From a checkpoint of a small mixture-of-experts model trained on Wikipedia.
Size: 15 layers, vocabulary 2048, 69.9M parameters.
Experts: 4 picks a token, a softmax router.
Training: a variant of SOAP for the experts, 476M tokens, 7270 steps.
Below are experts of layer 5 (counted from 0) of a mixture-of-experts language model. Rows are named router (the router's row for the expert), gate (a neuron's input weights, with its number), up (a neuron's input weights, with its number) and show model dimensions 0-191. Each number is 128 + 24 x the weight over its row's rms, rounded and kept within 0 to 255. Numbers have three digits each.
After each expert's rows: a language model's description of what the expert responds to. This comes from a sample of Wikipedia text that the model never trained on.

# expert 28
router:112098126110093114131131171110144134119129107127125116162072138157167098113127125121080168140113157084138131122163113130129130120160098091135136080135104149145151141123112129119122101135148162173178161156105144110129114108138141112127127103118191126121160085129157151144129137120169135180129116097176121127183133161161141164083117130150154119148130103117126157119110131153132098127100159130134105143084204120110100120127127153100137149141126171148131110169084124130129123092134106134122124079138100107146179096128150112120157118125124132125151149125156137130127152169097102152
gate0:135145148177122155139105116137123127155154155170101128146130076168109151172132129122146129113088169062131181116105113105099104083129092139133155120133131114119092147124130147128106145159144117097122139083141133070108144091115108090124138111143136147087159127110113137155169134127113088142102131103099120124151150107134105095129104097103124102139118121122098146127150154117127146108096105131166164136150131099142112118085144149127120101076141107133138129136127104138142134160115153166148147122128133109152117116110137140134182106149091164125209106123167113155077099136138113122
up0:109105120114139113132147121097113114100112096114143093111133170101118115121085118134117124157170104157157079140156114145094110167143142099140079128167134108121160128149130118122115145110117133157114117139110136141154122148146115111137140146131146109164135128146156121103108143165097151098173126124146162139106100127179149156124154182180107171146139102127139111187111122153112094139127131137106064083158142179085168132145109118107126143158129114118130173106119136110120102135143097137116121155118109147120137157162175132123118162126160092091081134109105170143141166128119157159
What it handles: Line breaks, headings. Line breaks after sentences, list items and table rows, plus the == and === marks that close section headings such as ==Publications ==.

# expert 52
router:106079116080116102169125155115136202090125097084114099123106161176129091111172166126134165155151127127114157095149113115178156127175100115112132096123140145127126162138122091136090125127139154157133140148135145123146093124136176145157110110121131092151137103102115157105145124165160141145149135095162147129143113164132139151114125105129176093151124133114137146143109146169101131133086170096114122167109148138105100118121106153108119126129118124174135111139130074123092136125106137131137115118140143114132141080108140140067110110106135153128124165147146163134123164108115097134
gate1:111108118060152099153096133102115114135116079113146131124130133141080109156115164149116170122161100124131151157090096102178126153159084123158101081135116127167130160153085132119132143103129169142140146124122098153099158150159163104132154144093106172145151143120101155130139109180169129106117155110130136131157115131047120120153094100139130130117151124136138172118160135138140157127119131061149121118107116134117129128146154154102122105116142148146098118120127106142095173129158141129146128139166108129100109118102129137084124152105152110129120150123137084136110120158145088110
up1:099085155190141130164135114166184113168126133134141121141165135103130103130115164139121082139096125127095125147131110138112065078165153134114138110137105116106088140133141122155135142112138162117121140133118146101117137125126146128147218109153150115100159133153139125096137074145122144121109135094107135084121183111107164112108112174172139144078099131098117155095110136093117178139151158139171143092120134118098102121139129099141120125146134135106133116136115105134144106144140143184141135116141150123126135151092128154078103107147139105119145131128116143120108156102105141132
What it handles: Common adjective and verb stems. Common stems that take a suffix next, such as high in higher, present in presentation, develop, found, large, small, visit, show.

# expert 59
router:121127099108110140145136146095140180128101146087110107122117124141152133112149195099101145130132145117102136158135113134156160126126134115117133126111121155144129141128116091121107143080134143145155164141107131146123128114155127132187117110082132085144182108111148138145163127152143076149144103122172116141152152143133142160119126102150141104171144100099113137107112130129123115119071130138150108114109153133072105081082104130113132096132100143169098119150087105151103154112095083133124131129147166091161152091156146135133152112112100156118147124159142125106164132160073077122
gate1:157158111101096130141155164123131139116159161146106164123121145126123100121127148136117152075138129150139109079119143119187125138118138116104128140098138141118125105113093149086105126085146111144143147122115113110125109126142148158131145168101107155155132165099150089107085140101139141127108153175117158148120136091127153123117123115139165116160167092167145114132156137147143108108106135128151090148101146067073114082085115087135129125108127153134156113146080074121121123132119136161176091135115142140104145092118158154145135109117093153159127116141103082092141110129088092133
up1:139135124149138139159133120135129158112128109141091150102117105125153118132104140112155112104109119119161126100106121162121155128139111143133073153104184130096071180166136123080108127128111109140175102105116183146128115158108148160139114133152134111115123108138102117153110149130120081111117104151112121156113161129131136082134156142141087110113123106151150152103103139149118142170125137085087089122081111107101097147116134138143114156061164127151152121132157136188169106106155118131136134149151118108085134125129119140124092124169128104101141101107107091192109146119149115112
What it handles: Varied word pieces. Assorted word-internal or ending fragments after r or l, like split, Redshirt, knees, Medien, with no clear shared pattern.

# expert 27
router:105106098091097106116160130113129131111093101107113115146066138112147100124190152116101144138145157098100130117145073133168145125163119102108172116104092171128127142107118092109122102118133193156123127130121127112134101101131171104157120104146157091165144111087161167105146136148143127136126079136134133141171141133126116147130136125162142127142109134100137134112077089156100102141130123101144096157106145147146128143119123131102135089115124145169112135148095089180136162140083155159135142136152110144102151083107139106120105134151125136122141149129117184128132163136157088138
gate0:153126121169128087130190093141146148128132129149125141128091096142130118071149157109073117116123116170158115158122111159176161139136125078146104113095143131134139128097140134127121115110144163124141134129148107146120143079109162147128124107166093098118126112145143153148099144140149126103105132109119134114128107149168129163104147120089076134131128154100141133156128096108146066102088112101154117129135120084125109141114128092129084150143133074132151117151113133144127139158105152116129148151111100139089127082142120119115095144153163139148120140189123112194125115173114144154
up0:121090108074106130098086143117128095099139127132125116113138146111122132137089105126166154135144103114139141108117148103115143115126128135087119167173127103120107161147126121152144149119139125159127120127092138063145107148126098162126140175109139118165122170177103096094112108164122134134120131138123118141105138098091106074156082131145183104069151090141141160120135124141119146159146156148134160078102131146134130094144107138159162082095131180128117140112102140118134130102145111109123154109177126093133135157124138128111146112091113131132109122082121160090140152074135125106
What it handles: St- and word-initial pieces. Opening pieces of lowercase words after an article, chiefly st as in st-reet, st-eamship, st-ocks, plus tr, all, most, and mid-word it.

# expert 55
router:143090093145107097165163145112137162111113095105087125139088126123152116120126130099142163125139123116128154085146127144155145112153116084055150105083109192148132131145112089103141145149171141165133131137113127130143127125143122148112129105100150128176133122122157163136147163136113126130156103156156091140116146123134151134106077141110147091139124094110150119105094136141126092127100119112114157129144152167134065132112152176111116110147120126159127097148125121140101114113105095197104153132137150086127158107136180101114131124136132145104143151163151141104176140143125113156
gate0:152179096126076136093090152134140120165134110151108110135091163130155142130100150158121105150104146094096143132100079144084127128128120108093139143107095141102134135136125100130142103115151115170139124129129148077132162086093135166140117083098164180111103150129119095133132124152139132112137150129143122088123100083097146104112071171159118150137137125125101124133159166100149084147074096097095156113138134149116154141141092128085132159102128132157097126108126121148104098122115122097151129172115136146115162120109112156091118121103118146102159152141126108102145145145117106138
up0:143123149115105132137112106129114144132116099121129111212091106132111126161110135168161138113121149077136132159123096125112153169094130104141123115095111151148101164165134095129125122094139127135161118070159172118139129112126106120128163111137092162103142106133133141131148137141150105117121140158106112129083135130134159112137092180154132125147110133144113116140130132103165105126094105076119169130164081164113099161146108132126130129138111117163095118131112135112096108158129148122094118142155100155055156145099085155115156119071104116134133143115128128096127133118143073165
What it handles: ic and inner syllables. Inner syllables like ic, lic, up, ard, per in longer words, notably Hand-ic-ap in horse racing, reg-ard-ing, co-up-led.

# expert 45
router:103106115159104123126141135108148114101100147124142119159115137115148139086121134122108139157150142109113160135138098127143116098142141127096127095089072132167155155180128074099136093120126120147114148114128113122154100123152113129144112107099146116190179099141133136152125130162160135140157125108127114141174125191155152147076152122144132089163119104111153161119098081146105104130123153124154133126096123113108148116085123157090125124136098162142112122132110061157132190091137123154169173072154120131140116084134128120134143140149122141122153155134136122119138136136108084140
gate0:103128126139141089095135201111118160111127122077116137130147117110134106134127114109159148145146130149121161148125149112122121093172124106143126098123173155123149122118111169114097105086107133129125118132167125117145167137120150097132120112122095120103141124136088105148156143136117147137147132121074149145130077140094131117130157150128112124143151099157145166151136124103104129091169132113167080112138145163103170138107139170098153137130108107107128127136095131121159105130119127107102167084100124154144151136080134154171117092060169161111094156146125144103147178125099169120
up0:154137124111129067145138184130127155138140131168156132143056145125157114109133099092142157094092116105124094147136104115096125121123128131118116113148130117136188143161149143124143106134094105135161110127094080139140141161154079180157126120101107160132122119125120121146144146119085136110160142137107127145095116178136089080105133150133115123143119105104163128096173105139118117126166160142085130091145152171126179133161160127103087142119126099137123106123097166079130128122130091138108152103156134144141110098111122147153123147119150166098109156137145160118130139130092115143
What it handles: Letter n pieces. Single n and n-syllables inside words, such as eth-n-ic, the-n, Gover-n-or, hor-n, plus N, Ni, December.

# expert 26
router:134123102085092117159140155073128109070111115110157111147096165129133108104108142119105132160149133107100110134146120120163177118148125111128107126149089130143147117151121126115116137133142130147160190156112121098123120134145158130112106123133121119132139133076157135104134127177130104129169092118180109172128168153150148150088074097146146122171128109102145153097097149148115117146126135106106113157113169132107099126114127158106144121128131115149074138136092109169113145110124111126133157117149107130152151113153140112097157108135078143111148158174105158084159151113130067135
gate0:127140104174109129130181162134125139114109103148091150117134136089122084136149095117155153120128108109136137103094149163101144115167156076098139137145112116162125104145173175106137154120192092145134091106093121138122139144099126154156142147136129167125155149132112145161113105108110140172161131172094182121128168125166113121157131112130154103159163148114139144108116162146144127101131125118110152130135158138139104090135113163136113099123088099153102104139106110087093137129131137140119123145137124167171149140118173128127125099086104120161104151142144150091138166152159109157
up0:113116124109067140112141096087084106097153108151083104162140195114120089133157087148139127146139174124090126119146136152098152114136172110146133099128110135142123147117165165132140144193162156104121109121140159122143097193135139087116149127140118140151143148105128090093116144115122117101159122154097162121152145158135123116155117076154137154125138129125118124127136134117107138115126135134118135139139135131100116145170091136131127133132147107144155120157098140124081117118149129148142127152138100170140129167093138129122184110113136134120120101182173183146095117179115148120
What it handles: Agent noun -er. Suffixes er, ers, or, tor ending person nouns and similar words: supporters, singer, pioneer, dealership, plus role nouns like coach, director.

# expert 58
router:150111132125143107131136154101143117075130123120128135117115117134120101093143132131126161154153150116135106129123115141134139111132118103101120125141113160153126155142123116100116119132157162178145125167117152106160100124132138106122098118129174127131121089064124160107135127152140103135146133150180140119123164171167118148135114103138144140167129131097174159106140066132074100126042161118113102157106157133126108073108096127097143143165110115136122111127118077186110172120086127154123118083169155121116157099136155118129139113113142157125111147169106134123139112159121114169
gate2:124169127140149139132096148130135131128124136164140130111129135132124167132186129097107126115113142108105123112161124116129128144118143063113148125126105100103159160093119114153158173138089085124127116156146081114122098078113108130067117167106155098139086128131134157107159148136130152125141125170133131166125116114182129105146091123150123131136157122135162160121125137143148074097163122123116120168153145128127179141154126129110156157126137183137133076132126167158135119129110127116079145085116095106202104123155124081121115157113135126099103120101147092116137127130152121146
up2:141136119120111091114148098108131119092140143122100145164117114111121145130120093111162131144120130106133134146171180168109122137158133162149104127120158135151095125145137116124105077129108126169148179086106162103106125181141156116133141084133147114112095124092074138115095147182102136120100117093151111144134179124129152161144151098108186074101082097144105099121156149097147150144099132169111145121117129090110102131134133126141128114137108128150129157149101159123126104104092106104160095162111115128092124102091126146165102087138129136141130134092105140145152106115101123140
What it handles: Year digits. Years and the last two digits of split years, as in (2005), 1996, 1866, 2025, plus scores and times in sports tables.

# expert 39
router:096083099101098118167135166066171110085122143113101103135124154152160128126106134118126151136112133122162141100134111145134140120116106107127147133093101153146150181127120127088132129130117137155153149148125141082146114106153146116164102109074143105157152120092110138176146127148146091156140125133171107152104110143139140135123102112194137109166082119103159135136097131143104125123097154100128111138108142134134101112120131151121132113141099141157143120158094102145093124093063103165141149123149075133160136120111147135135147104145101155068113149165146154142147147125090115114
gate0:079071117105143096143123128089131100141177112121153159140165138144126101116066135127145107118140159123127131112115147083107118139133118111118155131140109157132101130133155136111102141100141081145091129114127122108139127118129125139109090120090145138105075134136105126175149178148166121097114112062141118067104123120106116095128119125140117165143064110091157092152088137129126153117123155115128148141122128153172107112151106088092164111122129121111120083155074102141103140112147142124153195135123130123118124135119139092151126107114108148127105139174120152148124130095126113109
up0:178159135092140105124104122140119141106138146069161065106113142135124157118103127157154118147126129060138127180135150148124131162160127122120113144117114094147150114099133097141044154113109113107096148174150098125113123123125144114136122141123087138101122125136127143152120129135089146112160118136150104121133150117113104114118105179094108080145095146171127124102128165110125125141144146125139127121129146125138160134102108127150114135098124150130160125135137162174115134095135122146135125156115119138132097123123144086138167140163099117097157156129131160099067102155174114197
What it handles: Letter m pieces. Tokens containing m, mid-word or word-initial, such as Gla-m-organ, Ety-m-ology, J-im, Mar, am, William, Tom.

# expert 23
router:121089125120115142134117129099128158119114114130113069142099121148094111101152121063106131145145140128129125103138108154130161109130124098142178118128099121124124146123100132115139071112140136166157124170137123136141108107147123148113092099126154112124110106070158170164145118133141140155137129092140128152159148168135139191143104099114119115170106078088164171128116128114055089105105147098118134169100148128135101103120126142129155126142112100128091113141078131147115115144114099151159143084162089135138141109149134100132151129132127158125127103146128135095153144183096122157
gate0:121146125101065127113151085061168120172112161133088068118173130114107112170111140108099139136131118097130132129111162147132190116135110142088148137111096176108127143124137092117086113121171139154135094116139105151067072165125140152096128118095109188146139100116170098158150117120141115117109136149112116135159134133149145150136127147098151121131137098116076125088148130145135087116096161127139140098141136132136152109108094141113100126175105113112121153123140163130151136114116129103151139114102119119128132122156133089149158117114117149100126107155155112113141121148152139125
up0:123146151134108132143104101118151128128111152147131105103132157168139110123122147106111140144128140113186103155127139160136192136164123112109095144108127158135105159120160127150128130135148136155162058121131107162092101177151115172090159083091146155121133103119137125139138068126156120167109152120099090172121155094126170104151143100102150142099133075098120124111143149142116116107115157144151117133127145146131142079118100191101095135160119138127105157156129136096126130154138104113110119119142154115134124134155150096140131137104119139082095084112128108114152131185148120142
What it handles: Word-final closers. Closing parentheses and quotes, plus word-ending pieces like tra in orchestra, Elektra, Amtrak, and country names after United.

# expert 38
router:086113130086118129136106128117161177078109131100096112122121143141143124112159150132113179132153161130113125146156096147129160077163122105100119117097099123149138138141097121087089133131124176153151125161104166156150115100153128120150118121138140117132113117096148156083133123152152148188113126127171145166147127165146155129102111114124137081141115106099153158101124132175109128147098152110123112140093146157154145148105113128135114102127126141179119157156109054162098098139129137125169150113144115138105155092130115119117132128139091155083131146139152113123148168151113080125
gate0:106099113132131164153127101086145169135114145120144168117130119125091118111160125167085138141164097090148143154115125140098172109117089134129094134122147147132143128100140126086096113118142127107128159152135132141146099132160125126175152112114150171138098136116110118083150102120134114113134129133151134108137111125148115111151103124126161077135138127127152120106116116168131141176149137144104127121094147151157123149090112122173121059123143166130125169102105102153133103123109157178123138142143111116044145110151151142101108149136177132088141101103098111126095132132158099063
up0:143145115121136127114121157152162111137114105138152137120148114172176121126140149109145101124160113164125171114106132128154147154150143107069147125128085110122113143158142170114109144080134106158063144151149125135169114126115129105152104144115133086085132096152174164118120135173134144136122175128142145120144093152120098176125146088112172137120121141127162099122153175144150107129120093125127141103140076132138083140127156111139106147185153092132173120146129088183097137127138126141159103131134113147132132117170101123152104139104134173140094166118123120154136135123160151137
What it handles: Table pipes, verb stems. Markdown table separators and pipes, coordinate marks like ″, and verb stems before ed/ing: create, represent, join, Coordinates.

# expert 44
router:109141094126143126166128167132137138101109118125070112128130171127114101122095167135091171149156133128126167095126122148158179105107113122132130089119115159155108169167116117079109145127149142125144177140089139105186144098147120103160113102105145110139164110091129163130145160136132112147132090125154136149133153134145114155121063112163147135152122083100148160123091106132148116118116123128120102177105157130107097077105138153103156137166070139150105100137118124112093152132145114162163117125149113130149128096146161093125132136137114172108132144145123135123131133152136152158
gate1:144144151155157103095122144131116122141098150109111139147112101135109143147082103141120145136128117119137145101142126150098157130102068131111118091152127136143154135112109152072132115121122132148097106165136124110131130104115111109119074126114130108148167130166073166097154134131151098140152129121099158169128090042118148119108131112092137111123132151150148138102132106096150166133139128138190113168128139135125141106165124105125131107130087091126150130126087166157132196161145155154180115140159156113108090142119149102119126157144117130109130127121116102119096109133168101086
up1:131113124098117143161125136113138139107161158137142141125133134143145149130156158146149097111098186146134145174115131092163100105150155141125114162108140096087139101134128111159083105149129125118145138100138108135140122147100134135128187129149138157117080130086166102122107121126136130075135118148163098113117151220137111129142090148124121142135158094106111120143128157144116095147117139125080153105133094132118107135100119161108128124107157132120104131137142088098144081127086122104078136091089100139124173156115102150150134103111168128149121138106126172137156167125092157159
What it handles: Adjective suffix -al. The al, ial, ical ending of adjectives, plus whole words local, national, general: mitochondrial, maternal, Normal, nuclear.

# expert 25
router:102107140090128118158141129124124138129088093120119119169098183127145098140141155141125167119122138105091144115124110118167107128162124108110140097104109155149141134144114102117102095142146120149115120119133172119094108113124137103138119103108133093151157087075163162119122115187187114126156090098121119138132113129145122157070121102118148125144120130088121127131113085113122108137114154076146132140139142128087101146131101148109117117165117183146076091141132085142084129096128129153164135103151153129155151113157120130088134131149091137074118131144137188118123139151095098155
gate2:128107152118113100131142133136130120108165134158149105109103177147167118109167135116127129101123103156119146145087129130139153143122124144146095106122131110130138124138141153103095139089097177107163064119135141115117146132099116127109153123114122153135136105120087119120140146104127133138112077111124127093110131110094105151097124113080125157188128120126142139111124138078121096147137178103117202098051136152091122156082121120144129133119099189113128131152174106140094112109147123119122101124147123084158156122166116068145134118143132142118144121121146139121120081131133139175
up2:120151136122170120125129127120140052122128146159156143104094126134129135144137132101112132119121123122111192131114161117130096130102128138130110150147131160163169141129118123148134179130121143102134123113131150149122137103045156127110125137111136133122143118108108115132107106097135142160172069109112111143121163122068150131129140103088113125216120145129171163132133135051112108112084142129122169121121148174125100133094140094138115139080114165130122145123134158149135126105122141136098105113108122169154120121177126075107116126136142097119144118132149168126128152139135126154
What it handles: Consonant-cluster syllables. Inner syllables ur, ch, er and starts like ex, Ch, Com within words and names, as in metall-ur-gy, Carmi-ch-ael, Saltasa-ur-us.

# expert 13
router:117089125113143122136152153094135143104099106100083107164089165151146086106158159098114152127136136099116132120128089140146156132132138104108128105097094149134106172138108104093091109106139162148152149151118139124153120108139166114143103099103164105155157125095145167112158140164142113155153082102153119148139154188139151157104101105147127122158105095084141148102118107136090092146076138105155097154111158136119081108108132171110147109132126138166099131137109098172106152119122106161150151099162120135132137085128137124105145107148110147118141134145139151108150154138122081145
gate2:126109103133113144122136123084114129157121132159079108132121152153128087143143160108139128129162150159103138130167150143134180116144149091142153133142143122150147146134128102106092062128134147156119115153097150131106154107109153183136124095148148141117112124103109086104096121102130129099156090153126094099110155111112124112179097129089118163183149135156157132076126153131129158163126097155172128097148143183136147114124151131074167098134117115157148146121156151153133105090142129106122159166150142148130124103154086123111150114150106131101158126111146083111129105125111109120
up2:145128111114123165073096132145127146113129140155088100083155150105103133144113139157149131146121108149133114103116187149133111120132133160150128120127172105152152168117158127094101133137164167127140107132114144081121157102104102193139163128144086147159130137141130109110127111142141127141145165128115152130086140126091139142135111151106159124154140159188116129110156141106148150183162114120117171125134144162158172103127128131121146122082136149195130156136101172134127091108105136142108139143115094136170146149105120162163148136164102160165113135155135096132120118117097104151
What it handles: Capitalized name starts. Capitalized first pieces of proper names and title words, often after a comma, pipe or list break, such as Ro, Du, Ber, St, Per.

# expert 41
router:146120104111139105108130152114122127100101123111118086183135157117143124133114159085101129150123130130094128148163108161148152144108068117090109094121101149179148159133085108099141137128130137144164110145093118080169073101152147135136127099127139105130125081122159136152142135140166105142109144108183117147116118185118127164111117092140139106152101097094148154138140087155106103144098136125136111165133133110116114119120118132092140125123126132167126095171084094126113153147080133143178133099155145108178145113134140131142124123149130167125138122107089151122167140144103090138
gate0:113167164134115131144126114113111098177131141139142147141159120132151116145147131134148123127131117107134129104165138092149152094128098131091125180116136109138178134103114060107077144154100127097120144121142109129114097145139081132119141130142111139079140147141124153134189095118152161120105104141152137118093107109122138140120114105152118111192095127087153154110114163132129139143108124178112109131109140133121131106179121143157125148095125133147135148103164116121095130166158120108153107103159103157110200135142119108127175146117123120126186153175093109186138128126129123142
up0:123101092107122142090129131114132113137114106115125087124115132148130147098118149097117130163141159114113167146080087151128118148171162111155114090128127146123113122170189113118172151129126141111156124174137133120160137109125191126106137172127150111159152119089130111135135124154117152096149155138109142127122144141086106139184154133106114139106148147129132083192108117127159113067145120088158131126156169137089092150104110066128090147124126098116137115143119128141155121138149155144115150114094155113141068117124159100138114103130111136117099167073128112126128134129147144127
What it handles: Nationality suffixes. The -an or -ian ending of nationality and place adjectives, such as Libyan, Chilean, Guatemalan, and words like German, British.

# expert 0
router:124134115129125092151135166085161150116100115104143137136081139114176131123109134106116121165139148094114153115140098143115127114150124134134130112087111123168139139126119070122127068115142135156110146132126144095161132120136123114137118076118138143161161107114138150113176145146143137133152128097130109152165126147164142138110144118150127090156110126120155179112097097110100090110128160121155127109113147160078143126079120144077146114113092136171123093147102087144127171154084115153139138122167158133122132073139116127129147110162096163131158173167143150087124148165094111122
gate0:131118142105141096139133151103099111127149116110113101141089116158184110091131140132110094158154101145156132162103171117143175116146090149086107096150103081137171126152094113132075132106085121147128158140113150116127138103134115132118125162113119119132114129113112144125136134103133155110134147123118101157159130098129143127159158136154115142133166090150152136141124134144094084124133146161116141140139127134142127092106107113093126130107093098123181160128086065125126069111118178147130124127075155093176142176145122184168135139133127135090112130126137096119128135090126143101
up0:148064142164139110143150160172153135089129151146111109138144170146097133150097127174169110130093143166097143103152099086130121118080133120120135133127110150128100147108131126111146128165126156122140118120158125121105149173152147108099116121122142162095122162151126134134147137130135147163118099122094146109148122130112105152096104109123119088142125138136152066096059138131128131118127119109157155140147121103115114147149123155094154125156190151137111129104160179104118150125089124119105121104165101137076104119144140106118116088149147126140159114138142122131114099170179140183
What it handles: Mid-word consonant n/d/t. Single-letter word pieces inside words, mostly n, d and t, as in Len-n-on, Provi-n-ces, Shiel-d; also not, See.

# expert 33
router:077094121124122118159159138113147135110117139104093112154095159134150107127140153106126152131129159104117123107133099166126155129140115120111161108126106156161122138138088112111115109102164165162170130142118141126159106071140170106140115101104178108158174105102144154149151137163125107159148087113134109143139189183142132156104131093158146120157110111090160124119103119141098096121091145097128122142111134133122111116111103157125132118121125134167105142127097117166097150136080111147148133102163110139122140071136147124117138113159121180123138144144106148096155155139114054133
gate0:113133139148102135177144104122116091120126176165148129073137113107122104115130170119160106183127124123125101117071108179134149190112072164112133142121143128136131128150101156146125084138130150158097130096133130143161102165132121112124142113157149109148142151139163138145131121171150103104138097101143127103157075118112098168106104136129133131162121112117146132143093107129125096137102108115151149158106139102104088151102103144158145173074127129123147125132119159071127132136120125134151176109112123126098093125152132137111163162123098131115115128166098157158141092114115104151
up0:150092146141119130187144115140136104119105168161143144084120155142132118096110171107158082126125120147110077106143120131148159160129120144124147175119183124156170139123145113113147116126134126118115117133132108148147072170144141120121098136156129127136158169133178103135109107158096094121127153112146087131146076105156089136108134143125092096123170152163164140153139141155131081119151105124122206128110142152126104108095087130160144148104135139140136149111121120113121138156130125183124193124117145136102133115139153134170102162115127139113139128130096131132140129125175131112
What it handles: No and short capitals. Short capitalized two-letter openings, mainly No and no as in No. 4960, None, nor, plus Go, Do, Jo, Lo, Ho.

# expert 2
router:108110104165117133122136162122151149074094137129085125138089138140116109118149146109117133127123158091129149090153087140176144090113109123111180112126113127132126140143134113109129145083127127153127120136126133112150101065135149085177111136108166126172119127154158161157154166177115125160111091132140131140160149118136123156130118114120142123142075121124130145122129093132117108114108141098141103141131123143106111098123128121124138114133115166138093115153131091124106142110099106156174133090148158137122123129094161124084158113200121159060171146158135158120128122134091070124
gate1:147111142132149121104148101129165125103091144140120123170140124098152114102140123112131127116108148174150110131111170143120142030117130098123103129127109103152173143149161118123141179092149131144167122124143092126100123160150141119102138177126130141082130152133118158185093094158133165132132142151137162141135143150118158124100121109133156126095095091107127127139117150083114105124079150155144106120134167122110150090155141107108130147127137113168119119145155126119115155108182153097135137150121104185147159112085126127103097095146125160101135109144075148126115122140136122149
up1:147138111108131156109172159102124135136138083119118118124126139159117124170137163089150101140124106081147116096168075108129121171117134123157129109108202138101126062114098135115117098112124086116101129156137125100130120131120111152167120088141087084129143155164131149111154173122132127152137128080095132090151116090123132142132115123144133116131150155143123143143122143146172162187166101122127117154153111116094087140158070102157099139130118120118136106128113095095143148132121122107126126103163149138150108067155146108156135104109109110153139157094147133139129126111137103134
What it handles: Inner o/l syllables. Word-internal pieces with o or l such as ol, lo, ro, ho, often in Slavic or foreign names: Goltsov, Nicolò, broke.

# expert 18
router:094122107133121115149134155123135115127138065119106113161119126112138121103135130096067130147149185100102130126168130158175164098128118097126133099109096142147141177123121072130111135133147174116117126177122122122138109097144147112161084096108146101154122092123127173126152145148135133149172119102160111142124185149159130134141110108144149120177102063116141137136119101113110107138121170125135095118075158139136113149111118132128172148143092131141131116164079129129097106125112098153152143117154099137151171118134128111118170111136128141124121127149116149130170168134115089155
gate3:112124125148119163153152180120101130129129151108178165105123124102109127127159116186131119118148134120071128106150121134071149125123146168097103131115160106168102167114156138117123114112085165162111119148169124106150154144132122133135122162124158101175107097139133174141104113151109126080088120138120112139111150131135117150134058089156142073162167116138136097106134102136128138147157145106144123122096138139137155145117171169093107152103109099107109151140151119134120148119137093111156126145120124123181131132121141160153134105122119124150105118171122093132117138164120183111
up3:104152132113136141147099089145121139140139107141090149174115137108161137109143125098109112131102122128180158103137104136128122128134109102110175116105131121099137126163062106170149125147126087100142151084139095142106102103118133175097124105109141145106134128135125107099142134118154102149199104150134138122105135136094111123130170144150135192093124113119116142159125136138096118156120167173127106130138123119091112126124092095147132095154160154160129112111101131116142106137133137133095129108147158149058162154141101096141139113089141138132150147094139153156167162094161084111
What it handles: Table cell separators. Pipe separators between table cells, mostly after a team, party or time, plus semicolons, colons, closing parentheses and dashes.

# expert 32
router:124123124119122113141143136113161128102144109106104093169127157142168080126126172106116139146119149077120133131135075111170120116123117091115125113111123158115116158143108111119109108091134134129136178150115143124126139138135132123162109110117160109164142102103144150098134119133140138132175112143126147147162134164166177142156096099149148111147136083097132139105108077190130097150062156098120083138075152156126092110116122164118124100122087142158119135110108075131092130106124145145123144112143130086128136122137122107111120096154129174110131090141139166110172135150110089157
gate0:140165136167108033135127165104144165126149167127120106123147133120197129104121127160145085160159121081135129120132109122154139102129099116106114136127145130107151073112099093157103080140125092142110143118144145121152104129117115127159129161134144146104148127135111145086110169136131152093126094149126088145134119136151138113148084171137144168133141124122092120116149123133126151140127148125147082080122124140114144128117102156129121142125111123120135155095095086114086124116164161148132130148127138110105140155092101105144171172116122130089159106164117132103128096136126091178
up0:098108126106132155101123119138158102147049134122099163170136110115118133161138111128088138096111129159106069117161142166128139145105148114115118132141156139117102163130111116112162120123123171169148097119130101171150153127119130149130115097163109130155122129098081130158136153126124119168143136100138117143132146104088168141110137076131140098108135151160145191127125155106127112101122110129107148102138126134121107143161099130138141113146133191143148139127120158101113110141120147117106166093146140120076146168175140163146076097119138107166109090100142085108122136150153137119
What it handles: Consonant-cluster syllable ends. Word-internal pieces ending in clusters like ck, pp, mb, mp before suffixes ed/ing: smacked, stepped, Shipping, plus Jack, Black.

# expert 47
router:145088133115123125127180132129118154117148096104144145174098149140144117125174181101141132145146136126094135143151103131171167100195102084082118104090091141118141148124114110120130125111121146117189128145123122153149156110125131113141091110133173100128149107115132150110165161163201143145106078146125138128148107148166126146121091105128155139144103114099152126115136115117112119137103161090119144122112149120126096085091128146142137147154111164163115112125103096140110131107090127126160113118142127115118126116123175117120135101162123166105151133140165128098191146131100094118
gate4:123135105153071126090117109137098086134161116107171084144139112116064174121104118132153144113123168136082108124130117131141123086147135129121174109105119151143121116143144098139100112116105122115110136113121123163144135133158120153118139133104159165091117116085096134143162134136161070100140148145120126119142165130120100107107102140144076121205135156144121161136143145133088134128067107134113103105115137141179143110119110135121125197140107104122121101164115128129104129125110115120100137156079122153161147165122125112157153141121119166144155111110119136140177117156105117107
up4:129096147116139146148123162139106126089141112160146117138132124093090105118113114147158123127123136132100129134180108137097140150165158174123184120098115117101147100112142091181088171152154130130146140132129129119159121183110102125106132149130177121130116165125143124137131128117112087121138132115136109121088164118116154151116100140152109125145104155101149061166106150127098117162131095120147119107117119139156122085145096116151148173097088174141158149118102093125132125115130131140124142128092136162133084103153088128141135161129082144140180139116122136153179160179112107117
What it handles: Mid-word syllables. Word-internal syllables like um, us, op, duc, com in names and words, such as Stump, triumph, costume, products.

# expert 11
router:078091129083138113142152155095132130078132110122121099137097157157145106122154150126137198153135145095115143111145095131142148094131110110097150103117118137156130127135096106102107103122126182146141141178114147096155117119153160095109086128104146110119170123124141144123154144153155112149130127131156143126125138144145125129119122115154131122185098093079133131093145078128097106145082137100149085141101140168098085089125120170136144104120123131147115134137132061176117137109106123158116134077163137141143161135119167102124159110125107139123135111130136146092136142139106082132
gate1:127121126132086148105118114157140125175085119150057124149115111127117172137143125166132118188107096106137171122160101166133132141104158189137144104125132139137150110153095153136109123077155119141172128146096108141142128164138115118125130117157127127136123114135120156132122156111125148058141144138079132121166145147142116080110063126129122113138146147159109099117155163170119118096119151182095126134139120106108110105128146164150100133151149064135124109119127143094107163109118116147126124121132151124110107147130148152130101122142096088105097187154123127151126151154117128121
up1:153122125118118139138093142120113150121096127097111171139087134117117147150102149122089156114099136066121103107111098112135107135112133161162164162116137145125132110101119139148113121147154152111157134182152116144144152166143112143154114099148166139119145115159089158127140117131121126129124089149090144112112140137136135131110125060107108121136192135170168116125165139103184143125130091142089075143097147139171131175054136142147122157118160144104168071141133127174132152131160176144107132118124104138129144103169157119119113136131113117115119134143132134137165131145118118142
What it handles: Numbers and years. Number tokens such as years, table figures, coordinate decimals and ages, like 19 in 1978, 18 in 1827, 2.